From a checkpoint of a small mixture-of-experts model trained on Wikipedia.
Size: width 640, vocabulary 32000.
Training: a variant of Muon for the experts, 1226M tokens, 10237 steps.
Below are experts of layer 7 (counted from 0) of a mixture-of-experts language model. Rows are named router (the router's row for the expert), up (a neuron's input weights, with its number), down (a neuron's output weights, with its number) and show model dimensions 400-479. Each number is 500 + 40 x the weight over its row's rms, rounded and kept within 0 to 999. Numbers have three digits each.
After each expert's rows: "comes before" lists some tokens at least twice as common just after its tokens as in all text. This comes from a sample of Wikipedia text that the model never trained on. Tokens count by the router's weight.

# expert 44
router:515516531499512532450487537486501439448451414474478476513526608495490507418492451445474530561497514499493511530434396510522460518464489555477473506522451503424527455507420481515464534483544484603501502407481485481536478509538532542475523555
up0:434474460507489548457475464475520497398463513565467563546503452506510567505506502525468497445513551498523477426539454462475464494519485569530540526536536588489513523547528535453518533513490496469538485534521495471531497443495529515624472475
down0:551452453579564554482432530494504524532414541449427526503541511522511468362465442463470513431448515537543470421550479445488451505464457490526441557472502545476516450519500500463497513555509486502570512475532510510514541550486562459560446499
up1:531554458464559470505507491526514481508530550490528505515503497435570501547517499520450507488520461544473537520528531449512477575497481529522495506565484486487496494451474512487547389414585467448535447520488471506530512413396515520502496491
down1:504487518442525594443527483484477562516567471488519462512550441500517534550468513550444517536464433524533533484475515534522546443485562456461435568539482475506458519524458577514417512530473468515549552523510531519450540483451541523532522583
up2:456446517508545545478477471494587500535535529522549474494445486503523560471459521510405473480499454528543474437471467523395514517511524587473499542504406525487514465548587469463482488414475530509519450474534493419532512508515570499501460406
down2:548508514540489499439465513498508464558493517507505463547540474541506515459569528539578536465504536515506509388478492520517441568471490545431513481452472515586443445551492507417483556540532554415547478505494571530450542482475467481502429440
up3:489549538530476509490497496466476487432504522493485560453518519523455461543537509475551537413462563552527545482463454476423589503481544501516485505438486518460505580509522436454525476485458504458483475526580562474459467421536493524509455397
down3:528470570535422526454498489543496518490518581505528446503471579540477452549533497514532491450512479523526537489505501524457514490475493473442523515447504485421480474517489538507489399452445503558466483523487518466440500534493462456493504474
up4:513537457420525471479534532467464463535520534461413470532441471454443547460535515530525497532477583482490446506530494416452527553459524507510507430500543562538448495539534453513594539476476500424514487541553475562491527495489542457537470536
down4:450449515459519474420505558465470531532456486540462517467516444528424494531511496473497496536602514489491469372509499491503505483501482552452467496492480605512473501500545480444537572461466460482588478496532446536527490499431537465501543526
up5:546514486543513513449474478520485488475469539515448539531431578504552502498532439561524567539476505421462413524500499534464532512493482555462556426506460544547604476502499542491430452511551508501495432536526461517505550496489564457517492519
down5:459483502516518457457485471389480475525498475493489482448507511494461534481490436570550480444547498481523527498507396519524517496504506539558527488413504558553544488546519490476537442474579553518457477528536542560540465548546485569488506475
comes before: " the", " a", " his", " its", " this", " their"

# expert 50
router:438550515425550474478526503567563552480536551494567539511568508486491516516549522503506536457501496427539399480579494537480519482471476488521452497444501498579477508475508509497437431424480530523558640517499503494476571463474539495569490508
up0:531556553483524493505533527513533512542463530488507558530490448500490506465537500503411550540523479541430477453517541521498468447499475485475569538506469470543500530496525467463555554444524499563492452535419433565435494474474475513504516508
down0:519455505463509457480535453492520481522521441474468550563509438487499454491494454478515544510514445465534486452456467508468486534460471503560581517528574457491448547464535466461584571525533521449547464508452486454481499461496526548438490505
up1:497491502513426482529435480450515506513526474469538458477550488529445561445462487564558451483561475493503513554499478561469508521484521467468430541483507582469474519486489444544506515448451503487591521484517590523509522549448559420551471489
down1:534534569494543464499586503503480502515476448525457480500448518512437496478429512519515486468532532491469531487525493506570474536475548460540498454541484497426537497517497535462488520509560583524513494543547555495472522494538511461462502467
up2:495500503504545514532538504531521540492537464466546467453478471493492563571507560496537532457445511443528449482426485543470474461482517475531502491508569487450540548504469418512560509473455520626549552506460489548595542497513415491525506529
down2:485444501459497504498524583471560489571494418459501483481474541520470534465528499554497527458512523565502531486510523451394535538481578565543544486541584444532538504451485518452528523503471558556594454588503426509574525490522525477478574568
up3:493450516550482492511519517460562522493455551531549556509522473506455495483448524531467478546448508530492585480456513566518482536587515540489465468452438558505451456549503484507539491483560497558447498484421458511500524502504487573454506536
down3:439487517426491467446563543472483474481406494533536466543497488470470456506450435457511560489511534479477535521452449506502571467544489546453497437495487510492485567502574501489462463482478400471442458504529452492461461507540491554553495578
up4:483528548485527490527529507417584505474535505511504493501488507495494532474510497523554498538482465558452474471502525522443487557535542544547518496499504550512521498519543415554492501498554500450430532408464531531510523464486533532501454446
down4:472468540493553488526458536538557511492563452513429485509498530517593526531523505528492452568516441435468499503527491584542532557459522456427512535484456490493505473587546431519548458450473484539554539482512484495449510470463434529464410529
up5:504531483551550500478580430529537491515477528543431570458530479402447435536509484512488540519547509479517556539501508515492588537486483517543495521559407445453440510439551535463493463453507465485640592521461489467481449467501496557509485501
down5:560474476530499530581560474486593512564536454538524508519482511512518481490526483515542488486550489543498493579521485500440421484500570548487530454492533501474533438512510564493500532456441491559608498468530519570472473610542580503460540517
comes before: " |", ":", " career", " 0", ";", " information"

# expert 17
router:503497494454482497497510512402495557595446474444489497431502625559555429457509461408516431526506480517495530509428451525556502488474450527436528535537499522444509499462501477538519454536509510509527436490557579629517495529482569607442556485
up0:527436523473523491533504527483520446510527486491537519476434517526490499474463497465493495483463523521523537457493514504478524525482520461576398543514525592467526528492533448544438434526453505581504493511367529554504480487487498539495447523
down0:495461523532497494524420432483522529540486495460536491530466477500445506490575524452464579507550433539500473510470446468439466532536450458494528423555553470590435467525529561432429493530529520512439546557466499530490456453521487456485513457
up1:485627491521486534505509441519510473436508497467508446539508489471526498557426522486529549533493511509438441554477466485449447479535467499562495511461477511460477418470561467467508525483494501496492479472557458469471495466532487409478511450
down1:491478451447546500477499573453488523451473529535490545429459469466523511548557477483447509519490511591483510524434519432487527444448456544420552507457467488536464534510580495521487494506475554521513487556504471522601602479511522503497513502
up2:491498483466580455519540565497526531535521540605484532496557475546503564499580494574519485460512545596581545498598502494544531532474480572564421517534548577524449502523547471512486411472493448515558503529453508438513515480448547437505547491
down2:491517502460477544469501465520526505474527451464512583518514442451490439382551487509512482466498426468518533492503526516521445525422516497434489538491523451433469477535490563511447550451511569489534463544527507535464516460568536502473561504
up3:525556485400506516451509449483499481474501491491520507483470484508518558529460529468514488544524530480518510487563556461526458498473485504487471554489523511440499513445419502504517487484523443488510528512556506499497469475503589452499525548
down3:497573524474529543523511562466433566465472486475582441526491504445540640510537453573445530567510508487509536494457441504459523516526461449489432433460477402443521529464499491479513510573492482488486507453474493441479565498547569584520491566
up4:589440536589497523562496457428528410491490513503493440458539541530551437510516462527474462494432533475485494514541471424537466511482457523527531573518492495490439530507464493534440489479474495511511516579421474454528511474509468508510489479
down4:509484535424516519419565529441519468587491475583490541493493454488448515541517489543502461456519518568603522497483500503491522504535499550461485460520481531530459464519481552550472540470469485560546538476541447494493529486473517510459559550
up5:506486496554393474465485522483545565471479565500509572500564510527565501444537493556543464530532515607517479519506461483463483454537510555462525488494524483572452588475486527522498442501476449523468508547580529562468556523491461506446461425
down5:505515519498452477519507484494503486483505608460436523523537482554465552473466535521522429502500499512536469455454543448481520522523446506471469513512505494490500446535519505539497564521450485500461488499495593539482451465502479463511476502
comes before: " the", " a", " that", " his", " to", " her"

# expert 46
router:449497520444530469561513458531481435456471493382490495447525520503478464499477511486506461446499461495538460489551537408465507435535433439495421515495599459534530432481452575472466508521550542488523565446521555450484504543473523479529568574
up0:538543445487482429498572474422464512521495550539528509526496539480523568491453466485518487524543472523455487512499466524500489526451512488538527478511585509462550539554539450526533539481488572400516482496487544523503491507519582498488517554
down0:518511552461503558523501518433390480503514492561487470501505467431488533537510515531501547547518518528464519424499428573462606626494540549507423519408528467424509545555474525429529518469516506554522491551513512596570493539494537512521502493
up1:514507501550470448475505474460519564493532463503528492458526518537480531506487524501483507532513491517538480504451506550501522515540577522453461425496564485545557476519481498551550508459477550463480492556466538526605572555517568537551552544
down1:488501451533479522461503426407489488521574510519495525538544430478482488595501545453477480468434500505480549409472552527461538519521466521504464473482503460481513543453451563467521455519482463487529434520530516449505443487576423480483511499
up2:484497525528471533549543538486487493573592504522502509496544527488517526485582435591514519550527473524465452497467468490544566387498456476532491507440481468631492423426488471525466432545507494548456547449497517491490540526447555453535578552
down2:537554457498487493468544507519490578563498476526524523500461509490507485509568496546521498530527501511435564514494534572478557543511449562495491580528588503442480531525531522520504456528549510499521446474538519589489412517533502496552446477
up3:483388467517540490524543542451570542489500430520535479495482474500549535495555586546503453480480415489448511518459451475509460522518516475487478542450414483476489522468539500511517526459539529466508445465554480519534538534571477550508458498
down3:523498477485524541490490483551520567461450418490530525467495493467477555464507544499508534540462452546473547546524531418460499514489482510504433477532520497469512423479451528497449506568516527472486545470546471585514493469537520464513514550
up4:486468494524522492525452526507558444478494567485484527510443462498522527564528472513530514516509462492459582562481500512496484527380448488500524546526517518488500563563523478496559486519491628529577497517427445512537493501532528492471542516
down4:546454528526494496535541550562480533573462453499520515488471572516507442519484515506568497455476482560463509493550513525477539501456463518450416530512427444424487445465447452497531520542552520485477438473494552507416522455448487554504480449
up5:492461441453555457478530476524487484505380566504503479497524475434472459544586562529520519561428547443503530425487439526437434487476466579500523512538448508469433461503515493378469468449457493477522537490530480454522532479549519423514382587
down5:452502559490433572483483459439469510464505480531535526527479538481494497524506495492460510502455491533477537505500516451485476462489459531445485458504608434455454541471516552562450456530474480430508513490432477503561520542469470495460573554
comes before: "|", ":", " |", "′", " 1", " "

# expert 48
router:534512533441532523520525530536520490514441461453556500497523500484496480511477535508494560444511412514516496526496500429487488445523458482506473488475534474544497454444490491498468509488439513484571569460606501441501518553551525485468450446
up0:514572515540496424538479514472503485527529502531482511500456429618515478536412455467459540471487524448495494491486543490447477513492496554479441458498516521505461510466510474491444529482489488467554515525521540509460478499619461551479564486
down0:476496487490487561466466550487579530572526542516439536539527581481457492484528518494479517529495421536447490513486519489518503514520539516553501506522507516498456528575523448518521446578531527524438494484502521518421497440444562474527491456
up1:382558484490538389526491468513468522477456515461481493453454538506524472465487564534526512433480484469496511542593493506521512516524499455522531547406545444547553522543537523493452486458436544513509538459493498543528499506500551456512477532
down1:537518459498511496499555479502535460529495454494464555431486519529506506487509480463466507516512561486430482452544510498548509506462539455528561498469438460449506490432535506503491460428503456513532441554495534499515474480526420520528436521
up2:545609555445488466550518510442508521542485462473588502504541448477516488542475522498488474547562533474478469511557427531545464647483594603466537488511529469548498471477473482472493507595549523386539599514492556508567459525464543554492457431
down2:471516474512523506442614516492527554527428507465538475497460577457515450557565445467476485502551515515475453502481441538470596472465528505498475514479472486506622488506544472536491499470555511484512487552546499457424519451550459470511434515
up3:481494529468510438450603499471495542525412531531455553500540473517495488496474517462506490538519527484476565473461510408537435497559447516533533515467504495514478520505573504459436560571554505564501584523494460502498509499509500504537466498
down3:517483512493522450569449457528451548530488501579582447524452495565447531485535534530462474514534558467500498589498360483496408466462451530480535546515516496530439521526503475417537530503534459504520486498474523486406527478454540515534522515
up4:401551494517458445571471550511542504542470503493530533465462526538552458502512450534484491519503484481497454488429537536466463503477555464519498525423514525486514519455499566497538449501407504611468481457509494527544525430480457466557399502
down4:566517504459487404525487480533445521491509529466515486515442473544541531531445570506513443538540429568451488519498497474486524510514524448474564513535434490537412469486495535540551493466547549522482503474397499401537519513462490421520575500
up5:539554514485493531460503527502488514496451502416491587472520545540493452541489464505510585548495441555437507411522490561448528511500479450515444489560548493538515525457447485482495519468479527448525576538535560521558463466549566562567552584
down5:509533504468465541507593506506430468436518517514491614499475550455424478543566503496540505504486460560519470454493520528481513568468547499462596523505525530529566424508498488449494485480454471502507505557514503435509508499523540422536468548
comes before: "\n", " ", " 0", ")", ";", ":"

# expert 52
router:533530479501526486514533481439430481474461519495469534566502528526509492482442487525464510457543552488424529500514554520481495440522563429495476428510519479529474497496491496480510525542483481441539484466435615452437535526449441469455505514
up0:517502461518492497488467531565506462505515535513474503534479549490497508551487492534480484534511513547519473490560425509501433541508535496547531533503498580468477556485508485509513447507480486567570543515498609516500515521491591415524483542
down0:536500565489427454555478535499580585530462498536561511424523459537511542463512522515545569569551485554505500483452512519500454437469476491438548473464454500549459491555494574482586496543506446563483456449474473430522468408506424526503521527
up1:459511493472485480527459530510523500487442467485505501471476518527489549528443529405564520491525516521468448524442521453461481539523480495511504461491563501501541479550375489495521537474507463449489518479507410418550481497447525437505531488
down1:494469463484475486436490551460516480515545542483487526470540524513445494479531509455505461497484445530549504480572612509485512544449491495526533496584483528480515482494467491553519426545478485539471432453480454528503512468561521514486532512
up2:571508471450466496501550528522566585483517495494532538529475422509510561564538516477449478536524535519440501444531511498482491479516513447470510519477429538455479519580529483504547535460503537466541527464449452503552542538476527474531560533
down2:486477504531486528458540495450438469470455528413561550542517485461499374524478521543507460496485450500478505498455554505491483508568486568500516504469488516515524498494427495561452554452576507545479516498512514575498474516527452502574545477
up3:440528522487438406541508534462476556476471489451407466470484500507422530355474487586568517507490457546570567466549491531527488478519531432437491541463529454475561543507528482498522499427428514503588494499545520551491506470463435547454489523
down3:495532503503529478566424472465500470446554513516516478504441455541494523572479547587520455502470473413575519555575513519579464471470473494470606486437489581483479503544474488584576506547477516529472549474495493433499483474533444432422504525
up4:501457469500524463540478475511566492510463415493539489510511477490512465495551556507488556505507496447582476484458482436493507525513516507476553540504533475547491509465499462493423497517489437559540502455473517513559543538461474490507456489
down4:520508493569518469480516422479429470512488505491506527458611524578559548537570520516491509457540455467531495462521454529437578475521515542476477484469529474481487528460500525514506478509509520518534520475560521453425491507463445486495462467
up5:486532476591542519511495501455561489489509565560555551506490580493477470466432487465453399483460486410428577564510541513531533541457462456495546513543465492560562471479500509525463405543497450474470444518518447447526552440485451564544448554
down5:486439500470483447512520493526504496459486514487474464457451511446470484505490564540534501482470537477515467448531485428515500527492444497500531436473452481494537514519480486526571513526470485516508515553469510428513447480523541616533447468
comes before: "\n", " \"", " \\", " ", " —", " USA"

# expert 8
router:560516521493520541453546520443482411444474478441498491416522660448474488475443461429419456479516478470420522538448462524504493479482495514463549496514475486432525524442468491492488498517497472518564503440482552513468481490561524528461532512
up0:501569520559482557530509528488523463518522474530447455471510465525544489531516484527506513528446514551500526489554540490462531473508496564528494404510462491513487545571544502528472513545467463553496466516491443575457519488499589523448410534
down0:531468502504485487486506591545505417506478518504479545444486395499505477539543496563545503483500461493489552522509463467516496527437470487491413496467531456540479492478532536484504504531455442476454570502529551512439573487539549541427476509
up1:521472536527468524580519537565501505445473555479468498550470507480532564467472528463513438503506513513581509560498418517555465555489472506436456481506513461479464529547563440438544610538459511498510455483556518510475483533519512541458491463
down1:528540390504441597505532491470536529509526494462482540560526459492463468480481484549539520538436439520473463513466532500458435467587544511494456599474411501519479493488460501559482476517477470445481479461435473587517479543500541572566534442
up2:524523415486490520515500467581500445508450545489533498517441545467482513451425501402471511449465464507489461523504503445477479488491533492500528510484494447517480489553543543437579480531531483508498444524488556449543486552469510502475456516
down2:473503549504461550518516424517420443534480504493474478485572465439543538535484551558506492513614501479429459537475438556550531497519523521551453525491392520506463490522474506368478545472503443460498557429497496508445473499504479504503472489
up3:467536544559511497512409536484513587471514510430483538573489488542587507503528612531541607489499537488447600577502451473620476524544440499543500491537496541559446478536464407508521541462526460473525528481518569476514515477583533528418525546
down3:416440487480556491543501440490448542474487475530535438498503434463512502450385512515463532517465473489541563477543525515469554505565504425481553456599477497435444440482532421519516480523529461514454519483424569447504522468534520453550446503
up4:527506440529509508464478464507486571518539554514537499527566485525438474533523568467472459451508520430508490481490450550494554499482427414470457501517483509491472446450489510428514501515491533503465501523469552541469498469561502542514495444
down4:509524500490517523448481479526513515493453434527448511383572546399493460561518538512510487549472468525445620515503476495523559518592521492455521511468469559460492536583482489499498454529507527542587567447473529541534481524490496445497501509
up5:474579589459463490478556535465516454546464488552497440497466589591499493514424514508527525519456519583454555485546497475482500535499505546493464514468520539543527494449468543514488508476458437476466577447466505471530575553509430493451491514
down5:468491457457499503510470473547479471524535488539574454429494554461552485499458505518443439497519488478505483557543447524449410532468517508475456566505531499499529506447538424501545479450509481567482492495536499500411439568503500564473483463
comes before: " the", " a", " his", " University", " New", " United"

# expert 18
router:555522505424543486471494526536545528489462466514510459602502470471494539552487500518503537456471449524520485500536529512495513473490479401500416502474513511533513422514607558484497555515454519513523609503496507524464509540550595435599545560
up0:538530493492452534437545515438560513464514515580528525468457445507490497507450534514417540512497507506528446487493446463440496563539485528484544498518477469492546489501452548546567459537560450407566433508465539494513458528532557553519500472
down0:435542552466496478531479532455512483495521543472429469529542375532563544523592611466503511488484548528532476560504534562534550576512448538506506522535492501554559488468457498546479516503492470514489503546488498471508449454535416457483469605
up1:425601522507502548527554494422409466474545592548510554463477562566537531488453456537488465518454510496491535494466482536537486498530505497569477532458437504475510547525449492480486508493457464520547496441450509481489483475461568547520545480
down1:474501550513500519486527462472463522440498573476521535528543520524496545432529504519507502539454557468435459567551471533567545542595508459552495553453512426515492412534519524485507529539459495491513492516508463519439514552567555552589486543
up2:478523477514560497515543444442489509496500459505511543489568523521484532439460499481441461515455532493485488508505508514495533511565474483472535511535480524578450471506454508490510479519538443497424494531537529509496596465512544481454441504
down2:467451587456477522569550467513433507467542516444464489528531442533551553479469543481431516538458532467510440568462566498530468511482441509498436500466495547457521565526508511515593446527509470524544449523564517536565545466539439465450501496
up3:514544526529502480478515452516506506543489426559524516542416479435543417544440490458462454521463494502559507439534458557482520501517494541475489472514466458424482502585532503496468459434531502468500501516485506537451490532547478522500496477
down3:514476534379463459534524487408538451490489488543530455490469486505495510487544505577504528507573456454496441476447473491495442490561485491534555528544498566528457484517526434547503480552444520518526541411500476515527470551489519447510551522
up4:479475509505478569461436524525533551500516486528509518491520531482599542510539538490447444501432472578483533363453479517565501517490515478458463503463479470584550474498528508539464509559505464500467480455474541474467605549451458470474566415
down4:475507532492505406528503446564484505452503507501490541453521433541510503490470481575579552490584491575548565489441519454486519555442555554463507506453518458504553464522472522501444498501421540539442517503454495484431496521404486525505510518
up5:473538499504456491494476521443487539536504469507477539475476533492432495450449437469497492468513501487512456444428445491510554550496411543466476461455462481514465431528430522537508456424553496596468491573471524579535558404475468471479520505
down5:559482553482456470449476515455508518521497494543522498468461487446499464497504470468498502447470525403567574510545514545534483436469519548463477441440497544443510531490510583513442496450450509552534537511418548547477477503451567495432518549
comes before: ":", " |", ";", ")", "==", " active"

# expert 33
router:523475521472518530496534490553579501470559487507525517519473500495496542544528492536493577488497495502429523485456538464515508550522470455551465523522498549570483470494513450435510500465532526447440486478542434537472492538508539487499513478
up0:507442435485555497475566486522500483504412459505497563448500497505454476456488453390475452557524445450453474484553506472403517460470532498453482459494446487443478472472522424504547443546510561462450536506498562456461405529468479456487582493
down0:521506471528568482541484423593473455496496557523458542526441529496579469566503442553498547477430450509516566414462406449526491477521523556458477533578439496518492460548567497528485533527500515474479514442469547536545473483471507570479551490
up1:524527576521518516582568542477537470560561549462425503497479587494521543504420515521427441535531553435512424527554545542479531425471493470486505584470555449475549494488552450518487428571444506480508483431548465489533483440536455552506518433
down1:495536516552551489484462517546506562570592465529563497569449492468528497464501501525480514541464556462494516451483484497545444478463561461567527531503463498499540539479552492525461534539525448516527484424522512512523520514469588572424527512
up2:459564508551494523560471511532508551506485513486540446551493434439478524530565457500483504517525487470508431513479525533534433563445615498555521498466501481450523513519514467540545466534569503466513483536472429449560487377478508461524475456
down2:453510525498454450485564527443504498528494452488538465524495511505533452457498637499462459514441511431550460488467549461512523557606474450478449517468463490437443443485477535508447495487431512491475521470469536607508517497574478567557426487
up3:460518484487462585497509532560498497573510487528551483467514459563503524432564536431524551515422485500534426547406516426522442474461551484443510487531581498491452565543521424501509506504449491520531469473401489514534538460507581524509483497
down3:496530471502508556442511501542491482525472493415424441538493499515471410530527584408582519428540506517471467545511483486552469445543475497488534526522474491523452496549439548502512528505492538501539443561578448442517508547486535548496456469
up4:539506497452435464541508486471520465555414520523525511543429528454468533484567476563532557571475466464487477518450474589511456433480502470498505544545495528583485506469431493508414445455531508510504544546495478479451563518523510517473470485
down4:545517504537497520484452577480552480515529406479368463497443471595503440455596480496478540455513459521466504553494428499431472514609540481490482458498466544481550512483496521476445468506512540482555434475484546453450470476513419486493443481
up5:482503487503475481451468488515533486609470513481527514532490545466576535537456473520544493500530476470514469475462546466456493605507543510457494498526455498500569466394445475530453452423559547547521543528490519560486522441493428506509514516
down5:536495524457447532490507448466524526460464522480489515548498435435514515494544483451556494478543453584538458480443494546528516465500500515505503454507527477504540405451469560563506463438602487504487488507474529486540493388518455478499456499
comes before: " of", ".", ",", " in", " and", " was"

# expert 16
router:550479417563450540501471553539483449477431537544553466538484503513467458521556517557522459542508506538485497528530452556464507527524522538451513457508506566546523470488550409453503478453470466463454521458533423525459508444504459557462482496
up0:498561542474522485500447489454554502494450530499477534468500491436585461479469488460458549465470482504449548498458443562528511477485499519494477495493557555542452498489525494528469453441522504426470638446496565427455591577527525530494502519
down0:443495492482497536538554541532592527466530531426415424473422569474564535491461534563512532520463461467524497516450557461522437433550523519499477491484541458386468443529543507496510563493504446462381490500492425501490494489592500496438520561
up1:436444505498521479411449502571467471566498484429513464561507461433513479501482538498541566538495454490455469478460527450519503455428455495517514473507497482408526524505447521405426500470533416553520545477541469524540461507539537490484465435
down1:485499428503553529465550545564460507532524492422504521500506482461490484504504515468536521433468526520427495523500560520496504492391557519516444527534480496525474479539498500508491498542591497604569510506528512508515512446520506575509524494
up2:566525543556407508517403488495427489477463473512459407462479427513435473479552493417552423594457520463587478469506555493453530505509521450496486471544468560512485550539538526506567519493516408486479429482560435508500476457508483485503506510
down2:587492427507497586553542525460521447479461584536508511571498490481465542525491525525532501482564504446501502588493571459487505414539385519485557444436499482534551481513554498508491504536520578510424508445445511533486425518566552439441497454
up3:525408460509505496462501506572472512408541439468475491501550533415510521534510498545529588483545521495432424522456505632478461465434481522491471562568541470453452438485506490483536471481535505551553497462502506513449497521546564454544501535
down3:519557567539525507469510465565572513441513493468472528477544515526535471549518515489474459450477554521471480458480464536490478479480461448512412553526512561522555556457565465579479436464562526561488463514549496497595529514484553519428575494
up4:475492451551468448558474449436576502520530496496545452574466484497454518543564577453556451507460526498513494531435475552426483500502490600482493560529502530481473459545507493544550543556539491532492466479504515500590426471421508475504555501
down4:509447519572522468488546481384488524503481443493498529489534461474561519516519531522472521513517597513452510465485474421496476466528470527542547575541479476525521467532533527491540488550461494438398482516447474514490529514424522454487579497
up5:528531408492514496416461474461508477505495487484505544470495522503489557463486483474451504490477534573569490459478503447446434451540446470455486514491559375427451470525531447506545539471461517492521572534498498453468418481487585437499528461
down5:471523466437493405502487513547531540535485533462478485492517474467533504502560487501496612497523511497466430525475531453532499523561431443465611517401502506487481469498437478476568494510481479481467537548506458533482511458506405514493486479
comes before: " |", " as", "th", " years", " May", " June"

# expert 62
router:483513558529549612456494492490469468439510464478472467513520566494446406542525464485551501472430480403522457471522518460474515477482522483488458427537438533445520505493504549529438513507427460509557578454513626443448523499485474445516467459
up0:491487499527536439486538483429527482512486537486566481495487511531441575503502474493489470523487544486484479528516465465446485510552467511433514435507515414532446473575470454516533453427447485564562474537487507537446565484562456487452514478
down0:580504558492533479543518519576480527588555456524534512366464559484470543475522520457549515485441579480541457500517488511475460507405460471499518488546483463526411497499471490451499506487502426429555454512515482473444496580498508511565562532
up1:545506529524529473437463460498644487492515468512551464497489546452565548554542424508511475466490507541475505559521501464462483485531553543440531496562501507477547524578469470462429496480506502436509507486440458468522518508480488512499492519
down1:563529442450514491510514436526481527504512488516462474457547552493455510503529526405484505481470571539545518530496489489555568491503548495571409506472546494496453544531509454531508504412567544499503562514427586569507513528452500487477537478
up2:471560508555505583548532524548514525525531492513437460515482544525490467518500562498540488485501558511541525506589536476532497528497556512517507470564525489462449515583480502404515434554496467479512530421470488537566490535461478549498502535
down2:439507532491571587494471494432489478434568541516450531446496515462478564488492484460550485443564449478439506460470455535430472504555553458459530483448501464474528511446467453522550448535521499499538491503465502512445567477529482486531462525
up3:531489474482476485479514446463530480538569564438517497429534552485500465473565493476438535499471474545452498533532495546539530440481467466540508504543456534533452496498537551553473361498527526560494508477465454512536548536493627542501553467
down3:491442544510511532443416512487524508499470505445504506445441553563487475497475463507519537539483457482551481505539510493532544457506539513459527487517491532499502494473504486514440483526455419499531555439489492519573561606491489501509487479
up4:530549494545459511422543543459448546517484461544533495476497490579512520540481498555487543522504486550506479484451460445483468459517479471524508517459473470518543496534515419561510420514461539422538482539511489485425558523503520456476488504
down4:495503514555430547416539486432492541425479527488521547526466519504508527483423475533461463498534541510449469476499450556414554493537569437480541455530527465460505501440498508511549540423477502569496578531545533528424507512479504505445488520
up5:527557537451508497501497560570528491537446507464517475460444466517569499524523482436533535475537480509554525517554472455570497499510466491536493456519456491550530581487500454496530450501453511443503519480502476456618506488492475489463547473
down5:507533567439522592524495520508484472478481623410514467448507535446501486419524416495502493539434456519553519483500449466510484439553530467521477456566509555514482521556437536507533479493567415486543502511462601445476501457492510551453448508
comes before: "\n", " ", " 1", " 2", " 3", " —"

# expert 30
router:555507479462473510560555509560508510510495472459465527508482524478485523548479478503515462538506519445519497575447538435465490590525521445555499553556457530590522465516515412551500492519524572508455509580521433509585482557492585529522486498
up0:492490535541568504538515481515502512489483535471463529541593479475512530512516517474449495499453526574516458501468540459526504464468536456501486466496476518529440461567484487477480604542473545465497554520413463457567557404474516491565457479
down0:470458512558510451482540494553404464521438477404562561483490468470536501466504502559482514501540508489489555477480526490504496470425521532593576455481487519506479531531464484498511542524504481572472512442406516509493452472499484583538510486
up1:500549516461494522502535504564518390501480518415479602511513538534556517422427471482446456515566563539492476512470493557501550446527497512450522558518523486493531511514472476525474473492527484503481492503450475434520529455507422568566498595
down1:537458431428546532453476515496449497565494431533509473567555512471465508423490502593496512514531496499440492442501494515478573448466468480505478441493536581554487504440517541402475501484548489444531485491505489417544450465511453509513476504
up2:493506519516497490524514480428476502544493516557468483495527454490540481527493533470491530540499592394509509527476488437467515519588562516544529494508476475430532462522480537497445456534596504501491514540441516425533586496442537452512428485
down2:506503488485590529540456542494516503528483480475517524533487482426515585571564518509504421529527523510528547436530469492539526469510530501470489431435505500499565589486418446488485488425505546492567512420504471471482520466479483548516479443
up3:448505527507443409552524495484528585452475508560479530485487506529452524506510451574478548478510506501496528497488443466468518474507472496537483499539463526429475493525432454486508587490567558491460456469539509549503412501537391491539564567
down3:468527509505515450541525504552556466473536473449461470495519523454564472511471534633428446544432436466512491501541518457488437466468482474469527537536561478444524541493434502506480467580511513547475499470474439557577494500457463545478452506
up4:473472471500481459506580541525500493459499476451541548522496421563475534477473517473475464537547519510384464450461513520448517513499487543494483536533544536486467450496488476484565530477519418549441446571521497527564538485485543515523458484
down4:479501538519493532550511521497462482520469463504504549461505443475517532536499551442444534459470489465529453467412506447507436457516527462513482520518594446493447484521561478454529498510534535556498457584521510511551479426476469467520464482
up5:473501519547507502492563504544512498459495481489438501544428576487568467530553553519535522518534471510535499462510503478518467575508509586558554539528470473488539449523509555492534490477535494484527494460513482471488503519486483515547500565
down5:436479463477512503483539532514517448506488546444433500470456550536487480546480471504464517503592485487467500483491459482559530464549558490517444562442497537489536484559518458466502551499487586522461445569464523525514474451464472425547516490
comes before: " of", " in", ",", ".", " for", " was"